Experts of a small language model: vocabulary 32768.
Below are experts of layer 3 (counted from 0) of a mixture-of-experts language model. Rows are named router (the router's row for the expert), gate (a neuron's input weights, with its number), up (a neuron's input weights, with its number), down (a neuron's output weights, with its number) and show model dimensions 672-719. Each number is 128 + 24 x the weight over its row's rms, rounded and kept within 0 to 255. Numbers have three digits each.
Before each expert's rows: "mostly gets" lists some tokens that are sent to it at least half of the time; "comes before" lists some tokens at least twice as common just after its tokens as in all text. This comes from a sample of Wikipedia text that the model never trained on. Tokens count by the router's weight.

# expert 5
mostly gets: " on", "ed", " can", " would", " up", " used"
comes before: " the", " to", " a", " by", " in", " on"
router:143121122158168104154131069124167107098140112113117108145154144164131112133080156145142097090124148127137116159119156165139087153176169106079133
gate0:147129095150127133161124149164133129122115108154140141167078117115124152106128160129159103149091124160164125193122145129131148126128125126117129
up0:176107155105135096140152137139119155138157108112139167093136132158092091109123104086099084139138131103129128095144122140123085126161134149104116
down0:141125121157128145148154095149092091120123111162124115123119140118139115079151099147120143077128122118168119127124112120103119134133176123121139
gate1:156128090103149095163124170161145175146142142142125176136154115091153160132091153130086120136157119140177128126166106142120115119140116136128146
up1:145146156154117199120138108109139113107107120123133132105103104144138103145111142120125164096127104098158126100143129101120146114151135087152130
down1:130134138143163132125112116115176162147141187123099152108134121171157164134157169094115147132065105142120104118131110139153109129093073137106140
gate2:140142151144117123145139110136155161144122138127164107115160135131109128116119136112194126133127116120151081130140135167150088127165129136103162
up2:162113107080144143116141114120116135108133094137081123116079167088153133138097071100123169134163136103123159105139113136114147105137115090127095
down2:131139140122164123123133153174092122091120174129153106150138149139112130111111128106094107108109103180095132122114104098150133165143136111131111
gate3:152093126145130150131143153119149128114132175123140137150110138084094148127162108160151111099110121120113104134092110146116131123137177122098148
up3:127142160141120153126105154088125140161110154127143157164140125164130131087100130137131104103152131132125091152090176141134122128171154109097090
down3:145125138140120136130122137094113137159128137170089130084136116105139149134155151118081100134104140166122076066145140145145123131115106145105132

# expert 8
mostly gets: " to", " in", " at", " a", " an", " between"
comes before: " the", " a", " be", " his", " their", " its"
router:107148145146143093107149108116157124100130159164106113115178129109104141163119104122100088081117085117136151128127095182173104125180145123119155
gate0:121130133131127145131162130120120112117143130124103107164103105140166158138114114146099152151100158166150118160110144108155141129101159150104116
up0:132117140151127126116185121109125126082065107133127117125097128158135137113108123101134125111176123174127111089098149082153125124115103169140088
down0:142149115122110129130086137082160108088125083123154125141127153110140133149072131113145158151145114149146187180126079124143143095152073194070155
gate1:139125165131130139162149126131127144144163114075158124134163141131109112117170101122128124114115161132129145104116143146105159131122153140117125
up1:081145147139154130098090097145128165165147160150144145123119099076146152112127180173070124064116108100159124093080144090150147117101112144140135
down1:105140163153163108142145091148146120127164176097113082129102137154090137129165106091162097142103124114142146118132131139114095087083143147110137
gate2:119150130167157116164089103117128145131136156094179154110114126130143121113129123170095159124084172134087124124141153089153144115096132110115090
up2:171151112144150121178116133101121097145159143112131098131181139145127096105116148139164096125115147164153149147163132188130092136118094156084096
down2:116130130139140141138135158140119137144128161144142131109091140144096117098130145125114087124114064134150133129118112163186123135125148095132162
gate3:135142088135175144151175108124140078064142132130122130097160134110130073131140094122074126094145140138156116128143121093075140119139069107117155
up3:149142177114120109102156136148119091139148100118106091119122061106131136146124172125125142094075130111152157071166137155138124160098126120152127
down3:147143138138142102091098096155151103148173111102160134129163133166108153122121165141157099147152155132169163111167120134108121109116164146152174

# expert 15
mostly gets: " which", "us", "ia", "os", "ra", " album"
comes before: ",", " (", " was", "'s", " is", "\""
router:072162144135146133148128138151119129140185108118161140117161132132098148142106089077108142096126121152117117124143118084132128110132132133127116
gate0:120156119144115068116093123155102140119122136088078157137101164140096135128083150131127149144120134142107116131133166148106097126129121174150161
up0:100113098121137081143120161146128139118183123153132140144121094156129119106114142089085169140124163120099100124110168117120110112157109173155129
down0:123119149110116137114109106145128162160091108111119135127134119146135125108121140129142147120151105123145144141113124113091184129099127142103166
gate1:118151125158128124099130104174143111151184134123117128114123074106131120124113091113127118132098122126117149128130124125166139155146166135124119
up1:143123079154120155148146079121090154195158110146132140091148118101114122116155083108103131115152123103134148104155116154149130126105104161149112
down1:092119146150141159129133130115131136147157099151154106131121200136113107138124126155066127126159143138120146121143118143118095091116118121092121
gate2:117153143099158130119117146138136137173153153126123133096130141135124118118181121125142087114149109106121149132102098148114110145141101131090144
up2:117100135107133126129140145110113071143130149099126183131165125140130102110128146124115109139142144104132133136107137148137147143134143126111151
down2:085150126160050095101131126181177140109148116145102119125121103152141128131151095134178155126154135128105145114133200096157138091089115161134118
gate3:105147111151144130083181139166123159085141138086163140109094158117156176120167154122086179134153125158146110153141127110093125104104128111137136
up3:128119085125106164086134152150111172109132124118144134182085165102106151120121094139128147094175120125121122137132136159109108149133127120161139
down3:170105152137137105134129120129106127154125151070174096168156131115112160112125073110157081139123179137085164149104092153073112121100133115093131

# expert 10
mostly gets: "ation", " Party", " area", "ons", "ity", " days"
comes before: " of", ",", ".", " and", " in", " to"
router:101112119144150112124132152119098109136086089088081135090152154169110131143116141102083118107102123150131122131137080155149103086147134119122116
gate0:112123119150160109108096158130128108125114153100112116117118114112135115132075129102142126118145129136125144134118122155170143134151122116097114
up0:128130183137079117144121087122108174102155144128149101144127117111087152143098107148123119149129106105134148146125106108116119119095183124124139
down0:135137117151105144129097165187107128058117147124140148164134137113126101114127125093141126125144122135136141116153119119133092102162145168128094
gate1:158169139113182120111102120116146122141107153085117112150101107128119131169106138126125114162094130126141127181136119116162102117115151115084134
up1:132124100154161139105131076096147143122095145080110155111135149143096153119117132123147104128083103095096067177138088098133135102142124159102128
down1:104089141087147134126103157148111128121148117067103111105115151166122129130147135102103120098116147144133116165133143118125102126131136136146137
gate2:170159144130140102101120088115127154128106152134106115139153150163098107106145117132170093120146144137151147113126130197097118126147132108116130
up2:129165144098148160131086181134150136101138170090158129144119097130157157136134130114162106133113124123143098172145133107140121150084108101140135
down2:157127092143120071168136080107166102111078145157112088107152122106152127153086128147113166125094133144124168145148159073113150112149123132179118
gate3:137138125144106140122106123118109148126124116143111122139135162160128168146111107112140110134154093144197165162140157114124144100162112150137124
up3:118112127148158157118072154129114100124143076114131119090169140131116105134125115106121125147117152133107138144108110127120153104162101120100136
down3:113100138130095164120087099119135153165112147078110101105144171115113115164121169095089136167157135100136113133148117117136127142102144155132115

# expert 14
mostly gets: "\n", ",", " R", "\n ", " May", " November"
comes before: "|", "-", "\n", "==", "The", "==="
router:133166125157125103145177106146146166064125158129101140122148109134124126172112148120115119122117093169099115131151127147155072100151168128086139
gate0:128132107107126159115149163140162079161122115173142151100131107185139138145144166115117125116151096143061137088103123119150084148120178149122125
up0:102115118078108122132124105136139153145096091101145098147139155132113124113128101114119166164109155176181109124187141147130140144145141134129124
down0:158107175116166148094165131133092135139157165164098128124134081153152129128107153164090110098104150142135115127113145102139142154193105146136116
gate1:143113127151136136168127180147095127152148124085112152176157118136149122170149143126135146116122128093132124119100119109157136119129118149107108
up1:124118150160140092144124099161092123145114120142102109129137082140146144056136142104145121104084081136190114152157089156094121134142123143115158
down1:191124126161155111093124154119121070115151120081107114130092136141091125106144106132158126141144199152137148111140186143129141140149121127132130
gate2:151141125116163132160090127121140174085145107171112072132160143145079120162114146083172122142159177134125075120138113126142151105122138148110121
up2:137126091140141152090114126085093144161105106162094148126145139157159135114125136121155097133128104088123117123123103133103127085100154147140123
down2:187130123161066173154098075097139146152087158159101087075110135126110127118149107073101117111138145094122057135102152117151122134104138093124147
gate3:135192121134142095118103113141123128152120152162090160127121113111164139156045124126119071119137093176114117144161137135116104131149170131087131
up3:108100136116145162144104122119095142130085135110124111157099124162090113116177133119168153105117143125172121121124139132141155130143117151132089
down3:109174116096151115078097122153145110140117120148073131106150088146142160152063134154125113147106108158130087109156093109155118131156129140120159

# expert 3
mostly gets: " 18", " 25", " 28", " 26", " 8", " 9"
comes before: " |", "–", ".", ";", ")", ":"
router:149173110126110122117152111112168124108130147111145133124169127124100132135104108125102123116124120122137093171152076139152111133145119107128143
gate0:128133128160157100107155126085136077108135122133138136127103117100142141112082171117096128132163121110079133118126094161126131101118193130151162
up0:098117095134144146146170153127146130091131112157132099105126125120152120112111122106129105182100133074108116170112108100082103089109149144148163
down0:110123107160135130152137123144134127130132133145075126065124182173059152102127153147142137128115141161149134128114114159211151145164151137145125
gate1:147156117094161094155125158237129115166106105111098091108153119141076144155154098117139143119109182141134100126097159092155130120152135176160156
up1:122129150111134115099122142157148186159083129082119101137149125083107122118127079154154124143180171127111136142127154099127135122169096142153144
down1:095116113150168132084187101100179148117126110156171127098127123117109187119101135126125086165146162100127125149140117121097128144081088118146132
gate2:140121097146133141154059168129152117159129059157150119163105113121067142146115130152130115132123127091134081139119090144123176102143127165140107
up2:133135153131121102143108122154135118132139135147152142112115123117057103139096106093101170159087129087109118172107086111134135123134125154122147
down2:129160145130126109110097107125140155111124131142110117174130095162127104136146108167125158124128125155138142072114128114109120131125175146107163
gate3:162134122148141160137110171114089125126125216128119121130103096093120136158128113178133062115110107107130107163123105157100105135130116173088131
up3:075107121108126147132092095146096127146142104149141175133139139125168109174086104111147115137183120151140098116104108152136119157117104158155141
down3:137112099100118167085122143113133120083094144133110142140131118175089149162140103118131119113146156116144102130062098151155120117148103119136114

# expert 12
mostly gets: " |", ";", ").", "-", ");", "\"."
comes before: "\n", " ", " The", " 0", " 1", " 2"
router:134148166192137097124123110138140151135146095154059134115173120180131114111118143100115122085104126122129103116126136115170044117137155133101130
gate0:132100138142160099112170159163134123168127143140115124106122139120122123122126107091144149123118143118160089127124173079115162120163117101167123
up0:106118143159141119170147096146145132175161108124173088116061132117130121128129078114124104110127139159131089147102106147143148126095111117110109
down0:079136127139138117139149104146095162139152090178126122124106110100117106110132106106104084123134090180136133092086179089141124115152137112111144
gate1:119167099117151106119104138098105105139173142151108125098124128127101121140134129097135182135115099131189136150113151155157136136153138113122105
up1:112151095133110140110109167128139120071137156071137117155102147152163090122112140143135109095153132100125162072138129108126083110098139091106117
down1:107138117123111121086140122139106158149147139170147102131108160143101129109124161100123147120122109112140146138128141132110145144116170122148110
gate2:108127152139113131130102186104163139111153070150126094141123078123089121132151127117114123155162138101096135173096132146103152108130178100164107
up2:122120178109116105152111178160116128154174125112115127147128109064154134139161124116131156097085133170108129109162119141142097134122165127149104
down2:145132157131196119170102083128065150175146141118139169130135126151154121095125095132148121084096090086163118144146073153129125143123113150110123
gate3:110155132108122158131114130134107152136153108146101106107142156114137112155144120119104120089146125107151105144136156114112107143123117095108141
up3:132135152159107183132081136106082155141115141132130117125149156149150096106142177164126108158115122155128108128127118118076118100088080097104117
down3:093114143142116159146130134165118119112155105145097125147103099127159082102128162138144168142142119136102164108099121099168117132146130096079123

# expert 0
mostly gets: "10", "00", "15", "8", "J", "11"
comes before: " |", ".", ",", ")", "–", "%"
router:112122175125138131127148120129139129121111079148130177116155173148104132151117115123124112102083114114137170109137147134147104134149082176121111
gate0:136145155149140144089120158094120146164138144127099127099159116145165077142127093090115134143131133116118156126069128068135157118156110137103123
up0:107120116115137158082105159149112095152116167123142095131123166099147098086161122156109133150152173100132195086143160102121145106128097107144136
down0:114133100125110141137136099126124191128145130154106090153169098142067105137155140157128123157172120140157127115125144152129166141131114156115118
gate1:093144172130114158070137151108171146132149136150116122137110131141144106120095097142150087149152151073133092125123126071057108119146112137167088
up1:100124123091138143128159108164144142135111122133165089107146120073144147167139116121106119168138088114101129140167091126126164139072163151139128
down1:094141181081128166112144122145158157157102140092088157111135135118138118148129066132160096121170108094152122100173105140082135135105115104146160
gate2:087133147139114152106105133148084179135140121123139105131096145107153127149135125088148135150075136132109135147137152116110144119108133098101143
up2:130135135090136097142115120120128138137099142163137069119140113115127121134127145117124097149133146122134118107112135099166160138111157147164137
down2:130131168133149159137097140122143160146158099121118127179123083152168148117115138120146132129128138122095146137125114130099149156129094114120138
gate3:099086146152117127104165120138116144090142099154107123127133148115101137130116134103117127156135115140113172143140132144148092111108113153122113
up3:158107146114119150104185137145137159178157105106086090124112153138090134147087148089091131155120126085096121131151126101101123113110114125090086
down3:138088156095118139104134122146109101165150111107125122116091140114105142084140106146122066137152153103122132113101087128130128113140105110152088